Below are experts of layer 4 (counted from 0) of a mixture-of-experts language model. Rows are named gate (a neuron's input weights, with its number), up (a neuron's input weights, with its number) and show model dimensions 160-239. Each number is 50 + 12 x the weight over its row's rms, rounded and kept within 0 to 99.
Before each expert's rows: a language model's description of what the expert responds to. This comes from a sample of Wikipedia text that the model never trained on.

# expert 45
High, first, directional words
gate0:68 37 43 48 83 66 64 62 59 37 28 55 70 37 51 23 36 55 44 45 23 39 43 36 31 58 42 58 44 65 38 62 48 45 45 44 54 41 46 41 47 54 70 29 59 52 50 73 70 40 48 45 54 46 57 30 36 40 57 48 61 59 52 50 40 62 36 64 43 52 39 70 50 59 58 34 58 57 42 68
up0:59 75 63 52 57 30 47 63 46 76 44 46 64 61 29 28 57 53 52 44 81 53 39 50 46 61 53 86 63 44 65 49 55 55 49 48 43 55 43 51 58 42 47 51 39 52 31 32 48 50 63 39 46 48 37 26 48 58 44 59 28 40 50 47 53 44 68 60 52 39 66 49 52 68 42 47 52 64 68 37
gate1:53 51 56 40 56 36 30 36 60 52 57 55 38 64 54 71 68 42 36 62 71 76 56 53 60 49 59 34 48 64 48 56 38 47 57 56 51 50 61 64 64 52 43 67 70 50 45 70 46 50 60 52 46 57 39 56 37 60 35 61 45 54 40 45 46 52 34 53 74 55 51 60 58 73 66 52 56 59 55 56
up1:33 22 51 58 42 29 38 42 47 50 54 41 49 46 49 40 36 64 40 43 49 41 47 51 57 44 70 37 54 61 52 60 59 54 44 44 55 67 62 40 60 62 60 53 37 26 51 40 41 57 47 48 86 73 62 48 63 59 32 33 53 50 27 58 62 59 46 56 42 55 46 57 53 27 20 51 36 48 73 29
gate2:83 34 59 55 38 59 38 60 60 62 54 62 72 35 71 31 56 56 71 43 48 47 39 44 49 44 51 34 38 52 52 51 39 54 62 63 55 64 38 45 50 54 65 50 69 29 57 59 61 33 68 47 50 89 65 44 42 48 50 57 31 59 61 60 43 26 52 41 37 24 64 45 42 55 31 58 43 22 55 68
up2:66 47 34 68 59 60 29 47 45 70 54 44 45 59 59 40 39 53 27 61 75 48 62 43 62 44 62 42 58 70 36 51 47 79 38 24 55 61 47 53 44 35 50 63 55 46 52 49 55 47 61 65 60 52 55 49 56 59 71 43 63 42 56 54 57 68 60 49 56 51 36 65 59 54 55 38 63 80 47 45

# expert 55
St and est pieces
gate0:29 52 44 64 48 55 27 60 52 63 42 58 48 43 44 52 63 49 53 50 72 39 29 49 46 30 55 49 52 38 55 49 34 68 62 47 58 52 34 56 45 48 43 56 40 45 70 47 45 44 08 56 46 64 30 38 44 58 49 37 36 61 37 61 48 61 57 56 66 18 83 40 49 48 53 60 54 70 55 48
up0:58 51 39 44 41 48 49 59 39 65 36 69 70 24 37 57 58 45 19 51 62 60 38 62 48 33 49 25 50 55 55 48 38 43 56 67 52 63 35 58 53 52 42 58 41 39 68 64 49 43 45 54 51 52 28 65 41 48 42 38 36 44 65 49 46 66 41 37 57 37 53 49 49 52 47 46 61 40 63 10
gate1:62 42 42 57 74 55 42 53 42 45 55 59 41 69 26 59 54 63 52 45 51 56 35 50 51 39 62 47 69 48 24 68 26 45 65 60 60 57 54 48 43 39 53 55 47 46 47 52 44 51 32 73 59 29 67 60 68 55 59 26 66 16 48 67 58 57 44 54 38 78 34 37 66 51 49 25 63 60 58 45
up1:46 45 54 55 66 69 69 55 63 40 57 44 37 35 46 56 46 53 56 51 52 58 62 48 45 41 42 69 45 52 45 26 38 54 20 68 65 65 55 32 47 49 58 51 43 41 56 53 27 55 41 28 84 61 60 43 59 61 30 61 69 62 56 42 62 55 35 60 47 57 51 64 46 52 49 48 67 57 77 59
gate2:66 55 55 64 55 53 48 44 54 38 37 58 45 48 30 34 56 64 52 68 65 53 44 29 55 43 33 47 53 35 45 53 42 56 51 39 39 52 56 55 56 41 50 61 42 75 60 36 52 37 61 48 36 51 37 54 42 52 48 28 58 54 53 45 64 55 37 81 63 61 33 36 65 55 48 63 56 36 37 39
up2:66 51 48 42 33 50 69 48 44 52 46 38 64 38 40 24 49 35 51 43 54 30 62 69 25 54 47 44 46 56 51 68 38 58 69 55 40 69 65 60 53 37 43 44 47 45 43 49 45 57 62 49 51 59 49 71 51 58 37 50 41 58 75 69 49 50 43 75 33 39 16 55 52 38 47 46 34 41 45 42

# expert 6
Word-internal consonants w/f/k
gate0:42 64 60 53 31 35 59 61 37 52 52 50 62 57 50 49 29 51 45 47 41 70 44 49 50 55 60 65 46 49 59 70 46 60 75 73 56 43 39 54 58 43 59 36 46 29 39 55 43 47 56 41 67 48 55 67 25 30 66 50 37 37 63 46 51 77 46 27 50 26 62 50 68 56 31 42 68 42 60 59
up0:53 37 70 58 56 38 44 51 73 52 59 38 65 42 31 48 52 48 53 39 58 38 49 70 25 54 58 53 41 33 52 70 40 43 58 41 66 65 38 37 52 48 54 63 39 64 29 33 52 53 31 55 49 69 49 35 27 49 55 39 47 53 52 59 66 68 84 45 43 52 41 48 51 64 22 55 64 49 97 17
gate1:37 65 47 49 70 41 62 55 46 49 59 40 44 56 44 67 67 33 27 53 35 56 43 32 41 57 24 58 39 66 30 61 59 47 37 38 62 37 58 50 50 49 54 66 71 37 50 45 38 46 46 59 74 48 49 53 30 51 51 51 43 51 29 50 54 42 41 36 69 50 51 37 64 45 74 52 37 27 59 77
up1:52 61 45 52 55 46 56 44 50 72 59 63 53 54 62 56 44 36 55 45 33 36 44 58 39 62 75 56 51 50 38 64 47 47 54 40 52 46 42 24 65 45 50 46 49 57 56 54 48 30 60 29 59 43 52 43 34 33 59 24 44 67 36 57 42 57 41 39 62 48 46 59 49 64 45 58 35 61 48 58
gate2:56 60 46 68 47 46 54 41 46 36 29 52 48 58 45 36 56 54 57 39 34 54 65 53 46 59 34 31 55 38 27 34 33 42 41 69 37 38 53 48 66 71 35 46 54 55 50 44 41 38 50 45 45 62 55 61 44 56 56 57 64 53 55 64 61 55 43 55 56 52 59 50 76 50 53 39 66 26 58 56
up2:40 61 38 34 41 42 64 42 57 51 70 47 47 83 47 51 49 51 67 45 74 54 47 63 89 61 40 51 27 57 58 29 44 55 46 30 58 63 42 38 24 44 52 55 56 49 47 48 36 59 63 49 35 37 35 26 46 69 66 57 32 43 42 59 47 71 52 57 57 73 57 44 44 65 55 47 70 56 34 46

# expert 16
Verb suffixes ed, ing, y
gate0:37 40 65 52 59 51 22 46 46 34 68 32 52 43 58 65 35 35 51 52 54 63 55 63 54 56 49 73 56 50 42 43 52 50 54 37 30 46 62 46 46 57 63 40 45 49 56 53 47 55 38 54 56 63 55 45 18 33 23 55 56 58 49 30 44 36 77 33 46 62 66 68 55 31 56 42 46 48 55 53
up0:77 58 61 56 43 48 60 50 57 54 53 50 36 52 46 46 53 57 26 65 38 66 65 44 44 67 65 68 40 54 61 55 49 49 20 41 56 45 45 31 54 45 51 47 63 43 28 29 50 41 70 39 76 32 20 51 54 60 60 48 73 47 62 54 50 82 29 65 57 55 58 60 60 72 63 48 52 62 48 60
gate1:40 38 66 49 49 58 58 58 54 74 52 54 36 53 63 48 44 45 51 70 80 39 35 28 51 49 51 54 31 46 57 31 46 37 58 57 56 58 59 54 69 77 40 35 69 48 55 44 67 69 44 56 48 42 78 48 37 50 42 31 58 69 37 59 56 64 37 51 37 35 36 39 30 58 50 53 39 34 51 49
up1:49 53 48 31 49 21 52 55 44 51 41 37 55 42 58 38 49 57 31 67 46 44 74 40 51 43 58 75 34 59 41 41 50 56 57 60 38 65 40 45 43 43 56 35 37 58 36 53 43 64 63 62 34 41 44 51 57 73 78 65 47 53 43 42 67 57 29 62 47 51 40 29 43 62 62 47 61 35 41 41
gate2:25 51 65 47 50 48 71 69 44 44 34 64 61 54 64 26 56 51 37 36 47 59 45 30 45 32 56 50 57 50 53 65 62 54 76 48 37 66 32 73 63 53 63 46 53 47 52 49 49 45 49 27 41 42 57 48 39 53 51 56 42 51 48 43 57 45 67 27 53 69 57 40 43 51 54 45 56 25 59 47
up2:49 57 36 34 61 54 52 31 51 54 55 36 49 41 42 65 51 57 49 75 59 58 44 29 42 59 40 37 40 58 43 49 51 48 54 60 58 59 48 14 51 27 39 56 37 54 42 32 41 41 52 44 75 68 48 52 40 53 53 65 57 49 55 58 37 43 33 35 53 39 45 39 49 48 46 53 61 44 27 67

# expert 54
Infobox colons and symbols
gate0:46 45 76 55 46 39 50 45 58 83 67 39 50 42 46 61 42 65 43 43 55 63 72 52 44 38 55 52 79 50 65 74 57 69 54 50 50 28 51 33 48 59 48 48 57 37 47 51 42 52 31 61 58 53 61 72 39 57 61 58 57 44 52 84 42 48 47 74 36 52 45 42 42 57 42 44 48 60 51 54
up0:40 68 80 54 69 67 70 67 26 45 36 56 44 33 57 53 37 67 48 42 34 67 31 54 36 40 48 49 51 60 52 60 34 55 58 57 50 48 50 38 17 59 51 55 69 58 44 71 58 46 37 50 64 28 39 47 45 46 45 59 36 43 43 54 41 53 48 46 53 51 48 62 30 47 54 41 65 42 68 55
gate1:53 50 44 72 50 46 53 50 55 57 45 43 27 73 52 45 38 30 37 56 38 44 53 53 45 68 25 31 42 68 56 57 59 53 24 29 57 48 65 52 68 50 64 46 55 46 45 43 52 36 47 43 41 52 40 58 30 54 43 56 57 85 49 41 37 72 43 64 64 69 38 62 63 48 49 55 72 71 22 61
up1:40 67 59 38 39 64 41 80 58 62 55 49 35 39 42 54 58 28 48 63 70 68 56 45 64 46 69 58 58 47 52 47 41 65 50 49 56 80 36 51 37 67 52 37 25 48 59 67 49 28 45 52 53 49 24 68 53 51 50 29 69 52 51 58 32 54 56 69 55 73 46 61 57 52 42 31 53 59 71 51
gate2:28 44 54 63 48 47 53 37 60 48 69 44 43 42 43 38 56 31 44 82 66 56 50 29 70 46 53 28 48 65 56 56 33 41 31 43 55 41 61 55 52 38 59 49 47 67 41 41 55 39 24 51 37 67 51 57 51 52 55 61 69 37 67 50 53 55 59 30 62 47 39 42 45 60 53 52 55 58 62 55
up2:30 63 56 53 57 60 46 61 44 26 49 35 64 44 48 55 43 46 58 44 46 44 61 43 67 47 51 40 48 59 30 63 53 46 50 42 56 53 71 44 57 33 50 64 29 50 65 53 30 50 46 74 39 69 57 57 49 54 56 49 12 44 41 58 61 52 41 49 47 56 57 58 64 44 42 42 53 77 50 48

# expert 0
Prepositions after nouns
gate0:46 56 45 54 38 53 55 52 51 65 44 23 47 48 79 47 65 33 51 54 65 71 22 54 69 67 43 58 61 62 46 51 46 51 29 51 57 60 47 65 77 71 46 32 32 61 27 50 45 65 38 35 63 41 50 52 39 57 32 28 39 37 47 28 43 79 46 63 67 43 63 55 53 63 53 29 33 53 65 65
up0:70 47 50 76 25 65 81 45 50 32 46 42 49 66 52 44 73 46 55 38 52 69 54 52 49 58 32 64 33 69 41 46 45 52 35 53 55 51 59 35 54 49 52 59 37 53 65 34 40 43 62 64 55 55 56 52 56 47 37 28 58 60 70 59 44 64 55 65 53 31 69 38 84 37 47 35 57 48 48 39
gate1:68 40 32 57 54 62 46 59 55 34 42 68 55 72 35 40 43 31 53 56 59 73 49 32 59 50 48 65 68 59 64 31 59 66 59 47 62 33 54 46 58 61 69 55 36 62 60 37 28 36 18 56 71 53 63 61 47 35 47 48 36 70 49 51 43 34 45 63 29 30 42 59 42 45 52 68 52 51 36 28
up1:31 42 50 65 43 69 49 60 64 36 51 69 44 50 61 51 49 57 64 38 76 61 36 44 65 37 40 46 52 58 41 49 61 43 52 75 74 51 58 58 77 62 26 59 29 56 59 32 73 29 48 59 73 51 39 70 35 44 54 41 26 60 70 63 59 43 53 54 58 32 41 51 53 52 47 63 58 33 42 32
gate2:52 53 47 70 31 49 48 59 46 59 30 48 53 53 49 41 36 48 44 26 50 54 53 20 34 38 65 49 54 60 48 57 55 50 35 55 38 66 60 47 65 72 61 40 51 51 66 53 34 58 37 32 55 44 50 49 46 42 58 65 43 55 51 71 54 56 52 33 49 65 42 46 47 41 49 42 38 58 61 61
up2:42 65 39 54 34 67 58 65 59 71 44 66 40 62 36 56 54 33 40 38 68 53 39 39 38 68 56 45 60 40 54 54 37 58 33 40 57 56 35 56 88 31 60 42 65 45 65 55 51 71 42 48 46 59 49 62 36 66 56 31 75 51 44 62 49 70 59 34 35 46 79 45 39 43 61 38 56 41 48 35

# expert 31
Table cell separators
gate0:42 52 46 60 67 58 51 52 51 56 49 61 75 60 46 42 39 29 45 58 31 39 46 30 45 71 62 49 59 55 60 36 52 58 50 20 55 77 47 34 39 63 46 60 65 43 42 54 50 71 45 39 53 65 55 35 45 32 27 62 24 36 29 69 50 37 38 58 55 52 38 61 79 38 60 68 51 30 50 42
up0:43 46 57 63 38 64 46 61 38 33 53 44 57 43 74 55 49 22 56 52 51 57 52 46 34 34 37 56 68 44 78 42 65 47 41 54 39 60 64 53 53 46 57 26 62 57 38 55 51 70 33 52 34 66 52 23 67 40 46 72 35 44 39 68 52 54 58 44 22 30 55 73 36 49 50 61 54 46 45 58
gate1:44 39 54 57 71 62 30 49 48 61 43 64 49 53 49 36 40 42 67 63 37 49 46 45 37 49 59 59 50 56 67 23 60 52 59 34 62 41 49 44 47 55 33 50 51 50 65 55 54 68 79 46 59 67 63 52 30 37 77 75 60 50 64 33 68 55 61 52 54 40 39 50 55 78 31 63 49 54 64 50
up1:46 62 58 46 48 53 45 49 37 56 47 53 62 62 51 59 41 78 48 43 53 44 63 64 40 63 50 56 61 51 39 56 30 49 62 54 36 41 69 55 58 34 50 49 36 58 30 55 44 40 55 52 40 35 54 46 58 37 28 28 57 43 57 55 59 54 73 31 48 43 40 51 36 62 57 50 48 42 70 68
gate2:34 64 49 40 47 51 24 51 60 55 50 47 50 32 10 41 42 46 41 40 61 53 48 36 43 36 54 47 55 59 33 43 23 62 36 61 71 72 50 61 56 65 48 63 76 41 64 53 41 57 38 38 67 58 66 42 33 40 30 47 62 48 39 66 48 32 42 39 55 54 65 72 60 51 36 64 52 60 69 44
up2:48 32 38 45 66 67 40 53 36 63 64 60 48 36 63 42 44 52 53 62 43 46 58 51 48 47 53 66 54 33 37 57 44 42 65 42 55 57 52 50 35 47 49 58 49 46 53 40 64 43 60 30 33 51 41 54 49 56 68 55 52 50 33 38 93 42 37 29 57 53 32 43 43 64 40 51 47 40 63 35

# expert 18
Word-internal t, r, l
gate0:71 36 47 59 40 45 28 56 67 36 44 32 70 54 47 65 42 42 48 48 29 37 39 50 52 53 52 52 56 33 50 48 17 47 62 56 64 39 40 59 41 73 63 53 24 79 49 45 47 61 58 73 32 51 55 20 51 45 46 62 74 50 40 36 57 62 53 57 54 53 71 64 65 40 51 62 49 56 41 61
up0:42 56 47 57 33 62 42 53 37 48 60 48 34 27 44 57 45 59 53 53 60 69 64 57 24 44 51 42 53 55 57 31 35 25 47 44 35 53 39 40 40 44 21 35 77 28 33 60 56 64 55 54 36 56 31 54 38 36 44 53 53 67 54 59 55 57 49 49 59 40 42 58 50 61 77 56 70 45 55 62
gate1:43 32 78 47 50 48 22 39 17 58 48 47 68 44 57 39 42 44 62 46 42 43 46 49 63 38 74 22 54 60 50 28 49 46 67 56 61 53 35 68 51 25 48 54 56 36 63 56 53 49 55 45 43 43 38 44 45 47 51 53 79 37 21 20 44 41 61 62 40 44 71 53 44 56 55 37 55 38 59 56
up1:38 63 50 42 39 60 64 46 50 63 63 62 51 47 36 38 23 41 39 56 56 52 48 45 62 58 55 65 28 56 70 53 27 64 49 36 72 35 41 47 49 50 69 64 45 37 55 49 43 52 59 61 54 45 65 52 68 63 35 71 73 55 57 54 53 56 38 36 66 41 65 46 48 46 46 55 61 39 72 40
gate2:68 43 59 58 44 53 43 55 50 30 48 32 53 48 50 50 53 14 60 26 33 50 44 38 42 50 46 45 49 54 66 44 44 57 47 39 39 54 33 58 52 37 56 77 62 63 43 43 61 36 30 50 38 79 35 57 47 48 56 48 48 58 44 82 40 68 71 70 65 52 55 36 47 52 54 61 58 65 72 41
up2:59 56 43 73 38 69 29 52 61 54 58 21 44 52 72 36 65 41 38 58 59 59 56 77 44 56 45 42 31 34 35 49 47 68 60 43 54 41 55 48 29 63 44 64 49 35 41 58 55 60 46 60 58 37 72 35 68 51 51 47 48 40 48 24 49 30 56 34 31 43 49 58 69 66 53 28 63 54 60 33

# expert 40
Number starts in tables
gate0:51 58 36 27 56 59 45 53 45 33 72 42 64 47 55 66 46 69 48 41 49 53 60 39 66 53 59 67 32 65 59 48 43 41 62 54 51 51 61 56 46 54 50 64 61 56 18 34 30 66 57 30 28 32 42 60 43 59 41 58 48 37 37 50 22 55 69 52 36 83 50 57 52 41 50 47 39 52 53 65
up0:70 42 62 50 27 50 55 67 39 53 57 41 30 42 74 37 48 42 69 42 49 58 64 49 45 78 64 54 63 28 34 89 43 49 34 40 56 43 56 70 36 50 60 65 54 61 65 62 52 45 60 30 50 39 50 67 51 50 53 76 48 41 51 71 61 64 31 47 56 35 55 59 53 55 35 48 34 55 69 56
gate1:56 47 47 65 56 35 36 66 40 49 39 32 27 54 52 48 25 37 39 30 49 54 39 46 55 44 43 58 61 25 46 52 53 43 47 35 43 65 54 59 48 39 48 45 52 79 37 52 43 50 75 58 46 38 61 54 38 41 40 53 53 53 49 38 39 47 47 24 26 67 42 47 47 40 27 22 28 56 77 59
up1:59 49 43 55 46 54 48 62 47 43 63 37 56 59 50 67 42 41 45 62 55 59 31 58 59 46 45 56 60 82 69 46 43 59 49 36 63 32 56 34 56 30 64 48 55 62 67 50 45 45 41 56 43 57 50 50 57 62 58 39 47 59 41 65 35 32 49 55 53 48 54 58 29 62 27 52 47 43 52 20
gate2:51 57 57 64 47 44 58 35 57 46 51 55 70 49 39 50 50 45 49 26 76 38 43 38 58 49 49 47 50 70 57 38 50 30 48 51 36 32 43 39 71 43 40 59 65 47 48 35 46 44 23 39 49 50 41 22 41 28 51 53 33 57 43 49 58 51 39 55 59 35 49 38 75 36 63 49 65 68 21 47
up2:63 38 45 41 39 40 66 60 46 50 63 51 65 44 70 40 34 71 50 39 43 43 37 47 60 51 49 32 45 65 51 47 51 49 66 27 52 59 46 54 57 56 44 44 48 46 53 26 62 57 53 66 37 47 68 39 59 41 39 70 35 45 77 39 49 40 48 59 60 49 45 62 52 63 36 43 52 45 40 67

# expert 1
Adjective-forming suffixes
gate0:33 62 48 51 57 47 66 67 15 37 31 37 57 36 63 39 53 28 69 78 30 42 50 50 47 57 46 57 61 53 55 32 42 69 55 56 72 30 38 38 35 54 55 40 50 49 51 45 53 48 24 40 43 44 47 44 74 63 36 25 48 50 57 36 35 51 34 59 54 54 35 60 65 65 63 51 50 85 63 36
up0:45 44 64 53 55 50 64 53 48 45 75 57 73 59 62 49 81 47 35 52 51 49 38 33 64 38 44 55 59 61 58 46 01 61 55 49 44 44 63 33 44 65 73 41 50 48 46 59 78 40 53 38 55 41 45 42 51 41 60 61 46 63 52 53 51 51 43 45 41 44 70 55 41 34 40 32 41 60 37 53
gate1:61 31 50 51 40 39 44 47 56 44 55 39 27 44 57 30 60 56 56 52 54 54 40 48 57 40 25 45 41 53 47 34 45 49 66 65 30 40 52 65 54 47 48 40 67 56 47 35 40 48 28 46 60 62 23 47 51 34 46 52 52 54 44 50 57 37 58 30 27 52 60 45 76 56 64 53 38 50 23 75
up1:71 50 56 51 60 56 42 52 42 57 59 47 47 40 55 65 58 55 40 42 61 46 60 56 48 62 59 62 51 43 73 84 52 38 15 43 68 59 34 35 37 37 48 38 45 57 29 51 43 47 72 49 45 41 66 36 37 46 46 42 47 50 47 68 35 33 60 69 36 46 62 52 40 67 43 57 69 72 52 26
gate2:56 59 68 53 41 52 51 57 46 50 68 66 32 60 32 58 41 53 49 56 61 61 50 50 44 58 50 55 50 47 45 37 56 46 50 55 48 54 52 76 39 41 61 56 68 63 46 78 50 41 49 49 59 52 36 57 47 49 56 35 53 63 59 66 35 55 54 71 44 43 36 70 62 59 41 57 57 32 49 41
up2:55 43 56 51 65 54 40 56 49 60 30 52 44 32 41 35 55 64 38 61 46 33 53 62 48 53 62 72 41 30 33 29 60 66 53 55 39 58 35 43 61 54 35 60 28 43 47 51 49 54 47 72 54 28 64 51 61 58 82 50 65 50 48 42 59 52 42 42 31 39 51 41 52 39 49 52 58 40 75 20

# expert 38
Table cell separators
gate0:53 62 53 48 35 50 44 43 39 53 41 78 56 47 55 47 51 48 31 41 53 58 35 49 54 55 48 61 54 70 18 50 55 59 79 47 29 68 58 61 44 54 46 51 68 67 56 60 63 66 60 44 37 45 60 30 38 50 36 62 39 36 56 54 34 45 59 39 53 45 52 66 44 41 47 53 43 54 53 62
up0:35 44 54 41 47 66 61 37 65 49 32 40 52 50 30 56 60 42 23 38 50 57 38 45 66 36 45 58 50 75 54 48 56 46 34 53 68 43 44 38 55 67 64 41 53 34 53 54 40 31 49 46 42 55 66 42 37 58 58 59 41 49 55 67 43 75 65 65 69 55 56 64 60 56 47 39 34 61 45 54
gate1:41 80 44 63 45 67 47 39 54 60 63 66 71 46 35 60 50 57 53 38 48 44 58 38 47 48 42 65 48 68 50 89 44 73 58 49 38 52 56 54 68 42 71 33 25 50 72 59 57 50 51 52 38 31 50 37 34 44 62 33 35 58 66 30 38 78 63 47 70 41 64 87 55 55 41 63 58 69 53 67
up1:39 45 44 70 54 57 56 49 45 55 44 49 45 39 33 56 43 37 43 48 39 52 30 51 65 80 68 38 58 49 69 13 26 49 36 34 53 43 59 36 63 68 53 57 29 46 54 40 51 46 44 74 56 51 60 75 62 79 28 44 47 47 42 60 62 60 60 52 43 61 45 34 63 43 56 31 39 45 52 49
gate2:57 50 39 45 38 42 49 46 36 54 29 53 38 52 43 60 59 57 57 54 62 45 65 25 48 47 44 42 52 66 41 53 45 55 46 43 58 45 50 34 68 38 66 24 61 38 30 38 42 51 46 44 87 61 61 42 31 60 52 43 49 42 84 59 25 48 39 38 41 61 41 67 50 73 58 69 44 65 57 39
up2:73 46 66 50 51 35 47 64 48 57 56 41 65 33 65 39 44 26 50 48 51 40 62 71 66 58 32 56 46 62 55 38 51 68 62 71 43 58 37 35 55 39 57 64 17 86 56 54 66 45 59 76 34 56 43 28 57 53 36 54 54 39 48 62 43 40 53 61 52 46 60 62 76 57 41 46 38 45 49 38

# expert 7
Letter n fragments
gate0:38 60 63 47 37 59 46 53 24 73 38 61 48 73 50 50 27 56 45 37 59 39 64 67 49 51 44 38 66 66 39 49 34 62 36 57 45 84 28 51 65 56 42 52 23 30 49 61 51 57 70 65 37 37 35 57 39 43 65 42 73 59 45 68 50 72 61 25 53 54 71 38 64 68 52 54 61 35 48 55
up0:55 54 46 45 49 57 53 32 46 56 47 46 47 47 52 38 76 56 22 49 52 61 37 44 38 57 39 35 42 41 34 42 70 50 50 44 52 41 41 45 44 50 21 47 60 50 48 44 72 39 59 50 39 64 49 42 52 41 52 48 54 35 80 42 55 67 61 51 57 43 56 58 51 35 47 53 33 38 74 50
gate1:41 41 39 49 39 63 52 44 31 52 31 32 47 47 54 53 60 57 34 62 51 62 35 57 59 23 38 56 46 55 36 47 55 59 33 80 44 49 58 60 48 46 67 77 59 57 26 45 64 47 68 29 53 54 39 49 58 30 34 53 51 54 60 47 69 59 64 56 67 26 50 60 60 48 65 43 41 60 81 30
up1:57 56 59 74 23 45 56 36 57 47 40 59 46 55 52 46 56 51 46 46 65 46 37 46 41 52 38 54 61 53 48 23 48 65 47 42 47 37 52 50 26 40 56 53 44 64 47 62 48 55 34 44 53 71 52 66 76 31 37 50 54 27 78 74 59 59 76 75 46 47 48 56 64 44 44 55 48 42 61 44
gate2:48 57 60 53 67 39 38 51 59 79 44 38 56 59 59 24 57 57 57 56 42 36 43 57 63 24 48 51 48 27 51 46 71 80 46 31 44 41 52 52 65 49 53 64 59 45 45 64 60 54 35 26 56 35 40 30 36 52 57 44 66 56 30 62 59 51 49 35 44 63 46 38 52 64 33 43 59 52 59 32
up2:69 41 54 48 40 38 44 54 58 64 50 54 44 39 57 44 33 30 31 39 47 60 53 62 71 52 58 48 35 51 58 63 67 51 45 51 46 53 48 38 48 54 36 53 53 49 56 60 39 34 41 53 54 38 72 37 42 28 68 69 32 37 48 43 38 42 61 44 59 71 51 54 31 49 26 46 39 57 48 62